python train.py --positions="rope" --init_std_o=0.0068 --learning_rate=0.00953 --decay_fraction=1.0
Below are experts of layer 6 (counted from 0) of a mixture-of-experts language model. Rows are named router (the router's row for the expert), gate (a neuron's input weights, with its number), up (a neuron's input weights, with its number), down (a neuron's output weights, with its number) and show model dimensions 0-127. Each number is 200 + 20 x the weight over its row's rms, rounded and kept within 0 to 999.
After each expert's rows: a language model's description of what the expert responds to. This comes from a sample of Wikipedia text that the model never trained on.

# expert 12
router,193,197,155,196,193,190,162,225,209,214,209,233,187,181,217,152,178,194,207,196,195,190,223,203,235,179,155,192,171,220,221,206,215,205,160,201,189,236,229,223,211,186,173,195,158,180,187,200,192,202,187,229,219,181,201,198,167,232,197,192,215,152,185,191,216,202,204,173,190,188,181,210,169,179,197,209,179,177,219,205,198,175,202,189,206,227,209,187,195,181,230,258,217,199,198,217,203,219,201,174,195,217,187,218,201,227,204,207,207,188,186,199,203,208,223,202,186,211,188,230,212,211,215,177,179,187,213,182
gate0,176,190,212,199,169,199,225,185,209,199,211,227,183,217,203,189,199,200,207,190,196,215,225,215,220,212,192,200,193,201,198,201,145,188,190,187,222,178,229,193,197,220,201,189,223,194,226,200,203,213,212,173,227,192,185,184,210,177,228,202,180,209,185,230,201,221,234,202,227,189,209,174,218,209,190,205,202,244,222,255,211,212,183,207,190,191,172,215,203,152,207,224,239,188,198,206,213,207,220,196,195,212,209,189,169,177,199,221,259,242,191,220,214,224,161,256,190,206,169,175,200,210,189,206,238,193,203,190
up0,162,182,217,213,183,215,225,213,225,189,202,202,180,212,228,219,193,174,174,187,197,196,193,222,234,200,181,216,205,187,190,211,166,204,193,206,219,183,208,222,201,214,177,209,222,157,207,218,174,226,193,197,192,206,183,182,216,175,237,210,220,180,180,221,212,241,219,225,209,176,209,173,218,190,162,208,193,210,238,215,203,211,165,189,207,213,172,220,222,169,194,196,219,202,214,212,205,183,220,203,186,204,236,184,176,206,202,197,223,211,185,242,213,223,218,234,186,218,186,166,206,166,184,202,251,179,217,191
down0,167,230,225,185,221,137,188,174,202,202,193,250,238,186,224,190,175,203,229,154,209,178,237,184,194,189,197,178,179,214,203,189,226,175,177,242,187,210,227,201,167,199,224,176,188,222,214,202,194,186,207,198,203,196,219,201,232,185,196,177,198,177,199,202,209,197,209,210,176,217,217,213,169,175,206,233,175,195,181,219,206,176,213,222,211,194,162,178,183,202,190,181,195,217,207,212,171,226,195,200,219,201,250,204,195,209,202,208,221,191,178,216,175,191,218,214,170,188,188,217,174,211,237,158,209,216,218,187
Capital vowel letters or short capital pieces starting names, acronyms and codes, e.g. Apartheid, AUS, Earth, IQ; also digits in tables.

# expert 60
router,187,208,173,214,181,220,235,182,212,213,211,208,190,204,214,168,213,200,215,212,169,188,199,201,134,249,227,204,226,213,202,190,198,211,205,163,188,186,182,213,206,206,184,219,195,200,190,207,199,200,237,167,206,188,193,219,190,187,183,175,187,168,201,196,220,183,187,189,177,195,174,207,229,215,206,208,227,202,210,210,169,214,199,189,192,217,198,221,201,219,216,219,190,232,230,208,176,191,177,195,171,223,193,186,192,244,205,178,218,212,166,223,195,191,190,198,199,202,196,162,212,185,197,192,157,224,214,230
gate0,182,209,183,174,221,187,171,182,221,224,210,216,218,199,204,200,197,172,243,179,218,186,184,198,209,182,243,198,215,212,178,202,230,198,209,174,188,210,206,220,176,201,177,196,187,205,217,187,204,184,210,206,209,211,181,191,180,220,192,237,212,194,215,204,201,224,230,194,179,204,198,195,229,188,221,170,191,227,165,245,198,162,210,158,202,208,194,191,210,189,191,187,140,195,183,218,214,193,191,184,174,218,191,227,225,193,215,153,180,191,168,195,193,215,207,203,200,194,166,207,224,226,162,223,160,246,169,182
up0,224,210,191,181,197,236,223,188,183,212,184,221,214,210,168,176,191,217,217,206,201,215,195,188,193,237,196,217,228,202,184,202,187,185,182,194,193,218,190,199,190,238,216,179,194,160,200,185,187,235,203,183,232,180,175,189,206,206,177,199,199,186,225,207,256,226,237,238,198,217,211,233,220,223,241,162,185,235,225,188,203,194,233,200,181,231,206,168,199,179,172,191,164,213,204,248,226,181,193,166,181,182,175,191,214,179,184,171,189,208,190,213,176,225,208,197,211,189,193,201,182,205,192,216,150,227,216,222
down0,212,195,219,235,233,191,203,220,198,184,196,226,231,192,244,215,208,185,211,180,204,215,211,213,205,201,220,176,193,210,187,206,200,226,163,193,202,233,209,186,202,190,187,214,192,178,202,173,188,175,207,160,209,209,225,193,227,226,207,188,185,216,204,200,204,218,208,197,149,194,187,179,202,163,207,153,208,197,232,189,202,234,200,200,225,234,207,228,209,181,196,188,203,219,204,226,180,172,216,213,201,167,213,177,203,190,231,181,219,168,187,195,209,213,228,215,213,201,184,218,205,208,210,241,204,208,189,182
Word-internal pieces like im, ab, am, ib after a consonant, in names and words, e.g. Dimasa, Isabela, elimination, whimsy, Gram.

# expert 59
router,173,179,201,206,191,248,196,177,177,155,178,219,185,192,201,178,177,179,177,222,164,211,215,180,191,154,233,191,188,202,211,227,162,215,224,241,211,179,203,208,177,190,160,204,229,196,208,201,214,166,217,180,167,191,196,231,157,189,196,225,223,188,205,223,205,216,198,159,171,213,208,186,226,227,193,171,186,175,186,188,224,205,232,247,188,221,202,217,230,210,230,215,182,189,216,201,201,223,194,253,205,178,202,207,189,196,215,208,207,222,179,191,208,203,197,207,187,224,205,207,197,172,175,233,177,195,207,198
gate0,236,193,186,198,200,213,195,179,189,154,213,211,205,174,200,183,212,228,208,177,167,190,211,204,170,174,182,191,178,210,181,191,200,212,164,208,184,224,220,206,205,223,220,196,189,204,209,198,185,204,221,182,226,193,174,213,228,186,182,244,206,214,221,220,201,210,225,220,171,177,178,195,182,210,188,170,237,199,204,229,235,212,208,197,197,189,218,205,196,223,178,192,199,186,208,190,210,222,210,219,196,202,201,217,218,182,158,213,200,202,211,156,215,199,220,170,202,222,225,181,187,203,211,192,206,194,174,209
up0,180,229,176,174,204,168,210,200,172,207,203,161,201,195,226,224,202,181,194,207,199,203,214,231,211,227,173,209,251,209,188,211,215,198,223,227,175,186,188,198,221,182,233,176,200,206,208,218,226,201,166,192,175,215,205,169,191,166,181,167,176,211,212,194,177,217,175,204,172,200,179,166,205,198,177,203,225,193,228,166,222,218,211,213,207,222,188,212,215,175,186,194,203,187,191,226,154,183,212,206,218,213,155,200,191,197,214,204,226,192,183,218,197,202,206,222,189,172,192,245,208,155,185,216,200,192,189,205
down0,181,176,220,170,190,190,192,205,144,184,206,192,217,160,195,199,212,189,210,204,184,227,206,176,206,181,163,223,212,217,227,201,214,200,172,238,185,179,217,181,200,222,172,204,238,195,208,219,227,189,191,209,194,200,216,206,216,216,233,220,174,202,195,160,187,187,171,177,200,210,184,255,204,192,224,223,216,173,216,215,159,200,214,185,169,186,215,198,195,233,170,228,199,207,221,211,204,142,185,175,188,183,180,190,192,203,237,180,225,207,177,219,203,205,188,186,188,184,220,218,196,190,230,190,219,196,197,246
Year digits and other numbers in parentheses or date ranges, often after an opening bracket or dash, as in (2001–2010), born 1941.

# expert 18
router,235,181,235,223,187,216,190,185,228,204,219,194,187,205,209,205,218,218,189,166,175,231,198,215,229,209,223,200,213,190,198,198,227,191,168,173,218,175,212,222,182,179,214,207,229,166,221,177,202,215,204,193,203,168,192,182,226,230,197,223,171,243,197,199,214,190,218,210,187,198,198,211,202,202,189,211,208,230,202,160,205,212,190,220,211,192,210,218,220,224,188,219,192,169,212,177,239,183,186,185,201,212,216,200,158,197,205,201,234,226,186,214,187,199,197,201,199,177,269,225,204,205,182,219,241,227,232,189
gate0,202,200,187,198,163,200,200,172,192,234,212,212,203,215,203,208,236,197,215,206,184,217,200,187,247,163,185,177,207,190,212,206,224,190,195,184,185,207,171,209,192,212,229,196,195,208,205,223,222,238,190,205,204,191,194,176,191,226,182,201,215,202,212,195,164,213,193,204,228,175,222,188,185,194,181,181,162,211,173,174,195,209,175,170,202,168,213,197,237,211,195,203,221,204,229,205,213,184,217,211,231,227,211,225,186,181,229,182,162,215,164,187,193,156,228,232,221,186,162,188,186,181,169,166,237,190,203,205
up0,204,210,220,217,230,186,213,189,202,186,163,185,225,180,202,188,143,176,191,209,203,221,191,201,174,214,215,216,197,244,200,202,178,177,194,189,190,217,225,182,198,193,194,192,208,213,199,159,181,147,209,195,195,221,187,228,194,175,221,203,202,212,179,213,235,192,241,193,183,216,197,199,189,203,249,237,226,210,223,222,212,176,239,233,201,186,187,212,192,171,204,183,202,206,185,196,212,196,213,205,175,179,214,189,221,204,215,190,229,167,237,208,196,218,176,189,163,224,177,201,181,237,216,204,192,176,176,193
down0,207,203,216,167,213,179,188,213,196,191,216,186,211,194,202,201,221,199,197,234,208,178,235,219,146,201,215,218,174,192,201,196,216,170,213,216,162,163,183,235,230,212,211,218,204,206,229,211,193,233,186,224,221,158,215,231,191,192,218,181,209,202,228,169,194,161,154,217,211,189,194,238,189,193,213,183,192,180,194,215,163,218,214,190,228,242,237,232,216,228,210,167,229,182,198,190,211,220,208,201,213,188,182,167,213,221,212,195,194,190,174,212,163,178,210,190,179,210,195,244,190,224,235,175,231,221,168,202
Word-initial lowercase consonant pieces in common nouns and verbs, e.g. pl in plants, fl in flavored, el in eliminate, var.

# expert 40
router,210,222,180,221,201,233,182,227,196,200,199,223,199,223,223,178,213,214,186,224,187,172,180,215,246,223,199,191,191,234,202,198,229,183,187,212,182,217,196,206,189,147,208,226,189,189,198,204,196,224,216,185,189,185,207,189,192,201,200,189,199,195,207,184,189,227,221,177,211,198,194,239,194,185,194,214,202,186,201,192,203,171,229,222,175,202,162,188,183,168,244,179,182,199,192,185,185,180,162,179,209,218,177,197,194,233,187,207,213,194,231,180,222,190,225,204,176,181,202,225,181,190,186,224,188,192,229,214
gate0,236,202,168,216,178,222,205,210,201,217,204,197,169,183,206,214,201,195,188,197,189,187,183,176,177,164,221,228,214,207,191,234,230,178,132,215,195,217,190,226,166,222,188,214,212,212,171,177,223,238,208,209,194,193,198,222,216,190,191,188,180,202,202,193,188,203,188,214,217,236,184,202,188,204,166,204,225,197,213,175,217,165,181,198,197,182,195,207,181,188,222,188,198,226,203,221,178,178,168,145,183,219,215,213,210,221,204,213,163,230,191,162,211,185,196,230,243,182,169,255,160,204,220,208,211,196,226,222
up0,216,201,199,193,159,191,172,215,264,199,196,204,194,221,178,208,223,212,182,199,208,188,188,229,236,208,160,166,225,205,189,183,160,204,196,205,215,229,176,187,217,174,193,264,170,168,189,223,187,178,225,186,217,192,207,192,179,195,217,212,216,185,187,210,183,178,200,166,212,200,217,194,157,205,213,192,209,183,198,218,203,208,218,180,194,215,202,224,198,162,208,198,196,208,211,179,199,193,190,223,225,214,242,172,200,185,177,221,240,147,214,223,160,182,221,224,196,206,219,202,225,217,170,208,190,236,178,187
down0,227,197,197,202,228,202,218,215,142,167,219,186,200,185,209,214,197,224,212,226,190,197,208,222,167,206,197,211,199,201,210,217,193,191,226,202,180,184,223,217,238,205,203,250,210,179,231,200,223,197,173,183,196,199,194,196,209,172,179,205,184,192,199,188,227,199,196,198,215,200,184,196,194,211,180,172,216,210,207,236,168,192,195,190,199,160,187,174,207,192,183,191,214,207,162,157,201,182,230,203,214,183,189,232,226,157,208,199,192,202,187,196,207,172,246,220,193,226,227,178,158,197,230,157,214,189,190,204
The letter h or H inside names, as in Man-h-attan and Kers-h-aw, plus en dashes in year ranges, in track listings and discographies.

# expert 16
router,187,206,189,223,204,190,235,218,224,193,197,206,211,199,191,174,207,194,217,224,195,213,217,232,203,206,205,213,218,195,207,219,200,232,218,233,244,211,215,204,194,232,193,175,186,181,219,213,208,204,185,210,175,199,206,222,191,216,177,193,213,228,203,205,211,244,216,175,192,247,198,173,185,201,215,191,180,218,188,222,206,212,196,212,189,187,216,206,191,210,232,211,145,211,194,175,176,189,177,218,153,197,197,185,164,216,214,208,179,220,181,202,224,199,225,199,182,211,185,219,180,197,175,212,187,209,183,226
gate0,190,215,187,185,228,212,220,178,202,197,208,239,233,185,197,218,181,191,199,237,210,205,191,178,208,235,200,173,195,236,243,213,192,183,226,194,186,201,180,222,212,192,170,252,207,204,188,193,139,181,195,233,208,230,225,174,208,215,190,233,188,223,212,180,207,201,208,220,185,197,170,211,209,195,178,204,212,207,180,201,195,208,166,182,192,201,156,190,234,224,173,194,191,163,181,193,183,214,226,199,219,169,207,204,230,235,196,198,194,223,199,164,196,197,243,213,205,229,210,190,222,236,222,200,205,185,177,158
up0,220,211,177,214,244,221,231,183,220,235,219,180,211,198,209,220,207,192,200,208,197,194,199,201,202,190,198,187,186,229,211,193,195,190,225,234,198,201,160,205,208,226,196,241,235,202,190,181,201,193,189,243,219,214,235,174,229,252,210,196,181,191,174,177,155,218,200,183,154,226,235,227,224,219,212,218,171,216,169,211,203,218,183,169,179,185,174,196,183,214,188,192,199,174,191,201,180,195,238,203,202,205,193,191,209,199,198,166,200,208,223,194,209,195,199,166,178,199,214,209,180,189,215,226,226,176,188,208
down0,228,221,215,186,234,235,214,202,190,203,208,194,232,212,238,176,220,235,188,173,210,208,175,204,189,240,186,218,179,172,193,199,238,192,216,209,184,203,198,202,215,194,198,177,190,179,228,200,191,196,192,229,245,179,187,207,200,197,172,209,208,198,213,218,162,206,226,201,203,233,185,176,189,186,196,162,203,219,190,171,194,194,219,222,205,181,209,171,220,227,169,179,211,220,184,184,226,227,210,218,217,222,226,188,198,232,216,206,158,226,196,194,237,197,211,183,189,167,186,207,226,194,215,242,199,170,201,239
Digit pieces inside long numbers in infoboxes and tables, such as coordinates, dates, codes, populations and measurements.

# expert 21
router,228,197,192,204,197,162,199,182,202,200,207,201,204,216,198,172,178,200,195,170,206,226,200,198,172,186,173,181,189,199,209,203,202,233,223,175,204,206,178,208,208,169,153,200,186,218,204,203,219,199,190,190,223,186,207,229,175,184,201,216,215,181,229,203,186,182,212,213,227,193,274,182,182,192,208,189,165,196,203,227,206,227,193,198,219,193,220,202,225,221,209,232,196,216,184,201,229,197,180,173,212,209,207,210,205,179,180,226,159,217,180,238,172,197,200,212,264,150,179,206,216,193,185,218,224,187,205,180
gate0,185,195,208,203,206,188,216,201,217,213,236,181,196,196,199,220,193,230,169,194,204,162,201,208,197,175,162,211,159,227,221,173,219,207,224,175,196,177,222,196,227,216,227,212,228,219,253,214,217,217,195,228,216,229,205,172,219,201,205,224,207,226,234,221,204,221,183,204,192,175,171,190,187,213,199,188,237,193,218,193,191,189,219,180,214,202,190,222,188,214,194,199,172,174,162,205,201,192,199,177,188,207,207,220,190,217,214,186,156,217,185,200,207,184,231,218,176,219,222,192,209,185,207,175,194,230,215,206
up0,179,212,207,223,180,205,194,201,175,172,189,190,210,196,169,204,212,186,223,203,200,243,205,186,196,226,213,193,240,188,176,203,178,169,184,209,212,196,181,190,190,191,164,186,179,166,171,204,181,207,218,201,175,190,215,214,194,229,218,175,209,215,188,200,187,185,192,178,171,206,190,202,196,192,195,191,177,201,158,204,195,188,187,203,202,190,194,185,232,212,215,184,199,220,239,170,185,204,209,259,212,191,186,220,182,203,183,245,237,210,193,220,193,217,174,189,181,206,236,213,210,200,184,201,208,207,185,195
down0,223,204,196,205,195,237,224,219,159,207,209,171,219,204,220,234,196,219,243,232,186,196,203,187,183,211,218,174,232,183,206,196,177,189,188,201,175,221,228,204,200,197,234,190,201,200,172,215,216,199,175,195,195,211,239,176,204,182,174,192,199,201,192,182,230,226,185,197,233,192,180,181,185,163,185,207,182,228,203,211,183,182,232,204,197,197,197,198,223,199,222,213,196,218,193,189,232,219,237,211,199,221,213,203,242,221,203,169,149,157,212,178,224,182,189,229,220,248,193,181,187,195,212,189,183,232,206,188
The word the, and titles like former, Deputy or Vice, in career biographies before positions and institutions, after as, of or appointed.

# expert 44
router,185,177,178,232,150,172,220,199,190,217,195,220,190,190,172,166,167,169,211,208,191,182,185,210,203,207,179,183,194,220,211,228,214,189,225,206,185,241,164,207,199,178,206,202,211,190,204,222,201,210,203,222,199,188,202,192,205,224,190,202,206,208,215,223,202,157,205,200,191,197,203,199,213,234,191,184,196,175,211,211,214,194,167,161,204,172,171,209,218,207,184,203,204,187,229,199,223,212,205,174,207,191,193,193,212,225,169,211,229,195,203,190,186,207,233,177,220,202,183,187,172,207,184,181,165,222,176,200
gate0,232,198,194,222,178,234,203,193,210,197,200,213,195,196,170,210,205,165,211,180,186,196,178,212,201,175,186,204,197,194,209,210,184,210,189,179,188,213,154,207,204,202,211,199,200,178,183,224,149,177,173,184,198,174,193,170,192,191,181,215,195,192,234,201,237,234,149,170,207,176,233,159,195,192,220,172,186,244,206,224,180,193,174,207,229,176,197,209,168,175,213,174,216,205,208,200,221,232,221,196,192,191,175,208,210,210,196,250,179,188,185,202,183,205,235,177,194,220,220,176,208,217,189,205,191,241,183,182
up0,220,229,193,199,226,200,217,200,230,221,197,200,209,182,198,208,176,192,186,190,226,197,205,188,233,238,166,177,217,198,201,222,183,235,188,214,195,180,183,229,187,180,181,191,221,152,185,223,217,163,200,185,190,196,212,228,207,214,163,198,158,203,156,203,213,197,180,178,207,218,181,209,203,210,228,233,195,189,225,180,203,198,163,198,220,180,204,215,259,211,216,244,238,211,220,180,228,200,191,244,178,186,216,208,198,215,194,174,190,186,226,220,189,193,193,244,208,170,181,208,197,202,203,208,170,200,207,214
down0,160,207,172,157,177,189,182,185,211,198,202,172,197,202,199,186,152,224,179,195,171,171,213,178,205,203,194,202,197,222,223,231,189,216,194,201,161,189,219,184,180,187,196,233,191,211,171,205,208,221,196,203,141,192,178,179,221,223,190,190,212,190,215,222,217,202,188,205,216,213,159,235,213,192,209,187,174,215,164,198,168,200,194,195,190,229,197,206,176,182,218,185,163,207,195,198,181,191,183,207,172,192,210,156,212,163,160,194,177,186,190,193,227,207,200,198,203,238,204,179,186,230,212,142,190,218,218,207
Single capital letters or short first pieces starting split names and words, such as G in Groningen, J in Jürgen, L-umen, mot-ivated.

# expert 63
router,197,186,225,185,173,268,208,197,185,224,229,184,178,202,207,203,239,200,203,201,234,170,187,181,180,211,189,222,185,202,218,217,184,197,214,194,211,167,192,220,192,188,235,213,203,235,202,212,202,174,212,206,164,196,206,213,201,198,171,191,171,203,193,217,220,191,175,203,230,197,181,173,235,184,183,227,213,218,206,238,218,193,184,161,184,171,170,191,214,219,191,195,176,213,192,186,178,217,248,208,221,215,193,196,200,192,189,167,167,186,193,154,181,198,223,198,194,176,202,201,226,209,186,214,193,208,241,212
gate0,204,215,193,199,194,213,194,190,176,177,197,196,155,207,199,175,195,186,191,230,186,159,185,269,177,206,181,214,191,173,215,189,188,249,170,200,197,194,180,218,201,198,168,178,190,183,237,189,193,178,219,187,206,199,186,180,195,192,197,197,216,204,220,232,214,196,200,215,203,216,183,207,218,199,215,238,185,183,225,195,198,194,199,196,172,167,182,190,232,199,225,207,242,189,196,228,245,174,172,208,209,201,228,197,172,165,174,216,203,194,189,195,214,191,189,230,203,207,172,217,176,173,223,202,180,197,197,184
up0,199,199,196,222,202,182,225,201,225,206,182,202,269,191,207,190,219,168,186,182,193,224,205,152,202,216,203,194,213,191,200,198,225,168,220,178,212,189,216,184,224,201,176,224,204,224,179,198,213,199,178,207,214,201,194,216,197,213,189,174,194,205,193,174,167,217,205,180,208,195,209,187,178,194,186,201,207,214,185,212,199,198,205,254,200,220,221,179,190,186,187,191,173,216,227,171,164,204,220,202,201,172,180,181,225,225,242,168,196,202,215,202,174,192,192,157,210,185,241,166,208,234,178,192,220,210,190,231
down0,191,182,211,180,209,192,181,200,226,216,242,212,177,201,188,207,240,178,188,210,181,230,196,230,218,206,190,212,188,204,209,172,225,188,161,194,220,202,229,188,226,179,177,185,194,221,148,253,211,161,221,183,204,211,192,175,190,186,238,227,212,216,190,217,183,208,186,195,178,245,198,191,207,186,186,215,184,180,207,202,180,176,179,235,212,199,188,212,197,248,217,218,209,217,188,190,187,178,194,141,210,199,184,170,215,186,180,200,219,208,228,179,212,209,190,181,174,191,220,211,176,208,200,190,182,200,203,220
Mostly of and on after nouns in names and fixed phrases, such as Star of the West, Player of the Month, Member of, attacks on.

# expert 7
router,223,201,217,200,181,204,181,195,221,235,182,186,195,185,193,173,172,207,216,173,221,229,222,208,158,178,191,168,147,217,173,186,210,223,160,203,218,156,215,172,219,189,175,183,200,204,192,215,198,218,196,190,191,200,207,194,191,242,180,199,191,169,205,179,221,215,221,189,216,207,210,162,225,178,224,174,190,201,186,207,199,192,176,192,186,191,209,169,189,180,203,241,196,228,192,228,225,208,222,210,187,214,206,207,187,169,218,197,177,192,213,217,196,210,172,192,210,186,194,189,201,228,215,213,194,206,217,187
gate3,196,213,243,178,179,191,189,203,232,204,190,224,205,200,184,170,199,200,196,197,201,171,239,178,189,189,232,187,199,219,186,194,210,161,188,203,188,177,194,161,168,165,236,224,216,212,225,202,215,170,226,198,229,249,173,238,185,209,177,234,219,164,205,194,185,157,196,227,222,204,213,212,220,201,199,194,203,200,176,210,200,249,191,199,187,198,206,171,177,176,194,210,215,218,202,197,186,193,194,201,187,205,194,210,196,193,237,231,236,178,191,251,200,208,152,205,205,204,203,242,229,220,199,210,212,236,211,180
up3,198,186,200,179,205,199,174,168,217,170,194,196,215,242,197,175,207,212,200,187,179,155,224,230,208,200,215,187,235,196,159,189,220,208,210,225,198,200,225,224,183,169,214,211,203,191,206,163,251,187,201,227,174,230,153,201,200,215,192,208,205,165,187,215,190,163,235,139,229,191,197,207,197,187,188,198,216,205,176,201,195,225,188,189,190,222,183,182,170,197,175,196,211,205,213,196,184,217,192,233,214,231,174,209,217,226,205,185,234,188,158,226,224,191,182,207,212,165,160,207,210,192,157,206,190,176,175,187
down3,196,220,226,211,208,166,224,201,202,216,206,186,239,208,206,203,241,195,212,172,226,179,223,199,212,203,190,190,191,220,198,175,193,212,212,226,179,205,171,177,213,194,187,193,183,194,220,212,174,191,185,204,187,214,216,160,182,194,174,225,193,202,176,158,171,231,214,163,174,177,231,190,183,209,202,205,193,190,182,206,215,182,199,198,185,166,187,218,245,195,212,201,226,195,208,187,178,221,204,199,209,176,203,195,211,184,190,205,200,235,179,221,198,180,193,182,176,213,207,147,200,170,220,196,214,181,164,214
Determiners the, an, this, each, same right after prepositions like of, in, on, e.g. on an old site, around the world.

# expert 17
router,237,233,179,186,193,221,214,201,184,206,232,166,218,218,170,202,164,190,185,194,187,200,193,210,244,222,217,231,228,216,210,202,198,234,221,199,191,181,206,218,170,202,220,185,197,200,202,195,205,185,172,195,193,172,217,207,195,166,203,190,174,236,190,176,213,214,184,202,214,188,188,174,195,159,198,193,170,237,235,223,173,173,189,206,187,197,178,202,181,236,206,190,199,235,200,189,238,213,195,194,214,167,218,209,169,221,226,200,181,211,199,212,193,209,180,173,182,187,179,186,176,168,228,166,205,216,211,179
gate0,220,178,239,199,175,179,225,181,215,226,187,194,223,165,188,201,163,220,224,214,206,230,212,195,177,222,181,185,239,192,217,192,185,198,222,162,192,208,191,202,202,171,196,205,176,195,189,224,169,213,192,169,173,212,217,220,200,163,190,185,182,197,212,219,215,221,204,229,206,184,197,214,208,196,192,197,164,202,224,171,228,198,175,193,214,209,214,180,161,182,186,197,202,214,195,210,220,215,207,213,199,200,163,189,251,214,218,216,206,208,168,188,200,201,183,222,196,219,166,190,192,200,217,193,192,171,158,235
up0,213,237,188,186,191,237,220,233,212,207,185,201,191,211,222,202,221,174,226,195,219,228,208,207,172,228,250,208,189,177,197,217,226,230,187,223,208,164,207,204,190,169,213,206,193,171,252,208,197,213,208,203,217,188,207,189,220,198,179,204,173,195,212,207,214,178,207,198,196,186,210,213,182,167,189,197,218,221,203,179,147,228,196,185,191,216,179,218,152,191,195,211,207,189,190,185,197,199,207,208,170,214,192,238,154,241,187,206,217,217,207,181,197,213,199,189,179,181,216,189,178,206,193,166,225,211,227,179
down0,193,188,195,179,199,181,201,218,205,227,170,218,186,162,203,209,203,203,158,198,191,184,205,208,194,205,192,211,213,198,214,217,191,206,173,197,216,205,200,178,244,212,185,200,224,205,201,170,176,186,205,178,182,175,203,187,181,223,217,214,211,212,197,225,181,234,225,199,185,196,213,200,223,229,203,192,207,179,222,219,215,217,199,215,193,202,212,184,197,193,190,206,189,165,220,214,202,216,209,174,211,219,206,199,204,207,196,210,255,181,217,242,177,199,180,236,222,204,226,238,182,217,190,201,179,176,232,188
The word and, sometimes or, &, including, than or especially, joining nouns, adjectives or clauses, as in Black and Hispanic, east and west.

# expert 1
router,233,168,211,192,202,250,230,205,218,206,206,221,200,212,238,168,203,222,208,187,162,212,188,199,213,183,179,186,232,176,198,210,219,216,179,209,212,202,184,220,207,171,212,170,168,223,174,198,196,220,209,208,196,169,198,199,212,201,204,201,209,179,156,207,199,174,200,230,211,173,214,209,244,177,194,210,248,198,199,158,196,224,220,192,211,213,181,215,192,182,186,193,234,196,179,217,211,202,214,183,218,199,234,208,188,234,196,208,209,164,198,225,202,233,196,199,175,191,180,203,207,212,204,199,202,207,199,203
gate0,210,233,221,193,210,196,176,204,215,183,241,218,185,210,203,188,169,154,221,161,192,184,234,170,200,152,216,226,193,205,206,244,198,197,199,188,201,187,215,202,225,199,165,178,206,193,192,176,199,190,189,186,190,205,231,219,205,174,196,232,221,209,222,189,157,181,198,187,207,233,224,175,208,179,211,211,242,199,208,175,216,204,225,220,181,183,180,164,193,224,195,209,235,209,196,181,222,211,239,166,200,184,231,198,166,176,200,184,218,178,166,221,210,191,213,218,209,231,174,219,192,195,242,225,187,178,171,192
up0,208,181,211,230,193,217,189,223,215,223,200,182,170,218,182,204,176,195,216,180,199,201,207,250,203,202,180,196,187,227,172,223,205,194,224,213,172,191,217,179,210,194,208,208,177,174,190,178,215,214,184,224,217,205,154,214,213,217,175,204,214,165,196,191,202,208,183,166,170,210,229,226,191,240,191,200,205,201,186,205,179,199,204,191,197,196,182,212,202,167,223,182,184,184,209,199,233,171,202,200,238,238,209,215,199,228,226,183,209,221,224,173,169,209,196,207,215,207,209,210,232,204,207,215,229,212,204,225
down0,208,199,239,224,223,196,221,202,199,181,218,195,160,211,181,176,199,178,212,200,205,220,253,185,179,208,236,191,191,198,215,198,195,169,225,222,192,239,173,223,211,259,171,164,224,175,185,192,208,173,179,192,207,215,206,236,215,205,183,221,186,206,187,191,175,187,192,212,224,195,188,181,200,190,226,193,224,178,224,187,222,180,228,193,173,222,207,181,202,207,191,185,207,200,207,175,186,211,182,205,200,205,219,195,228,160,193,204,195,163,213,174,204,172,208,167,212,182,191,186,201,196,221,173,202,145,237,234
Capitalized or lowercase word-start pieces like Ch, St, sp, gr, Ph, De, often opening headings or list items, as in Church, Death, Phoenix.

# expert 5
router,192,229,169,226,180,217,179,169,239,205,184,178,200,216,196,204,191,223,183,216,193,184,223,190,233,202,181,204,175,192,177,219,183,174,207,207,218,193,207,172,213,223,210,199,197,189,204,207,205,177,199,230,243,163,254,183,211,192,165,183,223,201,203,182,209,199,206,196,187,204,198,220,214,171,218,188,198,192,215,225,221,215,193,234,191,195,174,235,188,222,204,211,234,193,195,220,181,191,217,195,183,228,176,194,181,229,181,229,215,231,239,220,209,241,196,184,245,261,185,176,186,200,199,167,192,193,210,219
gate0,185,172,182,189,179,253,199,174,172,221,213,223,197,208,198,194,214,204,191,228,229,223,221,195,209,222,209,170,176,183,210,184,228,198,158,171,188,195,156,216,186,168,198,216,193,208,205,233,174,201,200,203,213,219,187,220,186,188,161,209,201,225,200,201,248,193,264,217,178,181,195,217,233,193,188,174,176,189,221,199,203,202,203,229,183,198,195,228,215,213,187,208,190,202,211,191,198,213,191,186,201,209,202,215,177,232,221,189,204,181,172,210,159,220,206,192,233,183,215,196,176,212,202,208,189,168,201,167
up0,185,207,227,194,219,191,189,215,202,155,174,206,201,188,189,221,187,194,204,197,187,199,204,182,211,218,181,202,214,188,193,201,168,197,204,194,176,191,228,193,217,203,213,204,193,147,197,194,204,241,197,247,221,189,210,222,226,202,186,188,192,193,199,197,172,195,156,202,192,199,204,187,191,215,192,187,201,210,182,228,197,185,193,174,215,219,195,167,197,202,214,165,203,207,159,235,210,188,172,217,184,194,187,206,231,175,205,229,196,201,221,194,192,209,164,183,176,209,198,188,218,201,200,218,208,204,226,166
down0,215,157,220,179,159,188,225,241,187,179,186,212,187,195,209,206,224,195,228,233,195,218,198,209,217,221,211,207,168,204,198,206,211,162,171,180,184,180,144,208,204,225,198,175,218,198,192,199,232,232,196,187,154,199,195,204,206,184,189,193,222,187,204,192,215,206,220,191,183,189,223,192,209,208,199,196,225,201,244,205,228,212,210,190,195,197,186,157,207,205,207,184,209,202,220,211,231,207,196,210,208,188,215,222,227,185,205,179,174,211,201,214,172,224,223,231,163,203,211,202,201,212,229,199,240,197,181,201
Opening quotation marks before quoted titles or reviewers' words, plus slashes, brackets, superscript markers and some line breaks, as in "Help Me, and/or.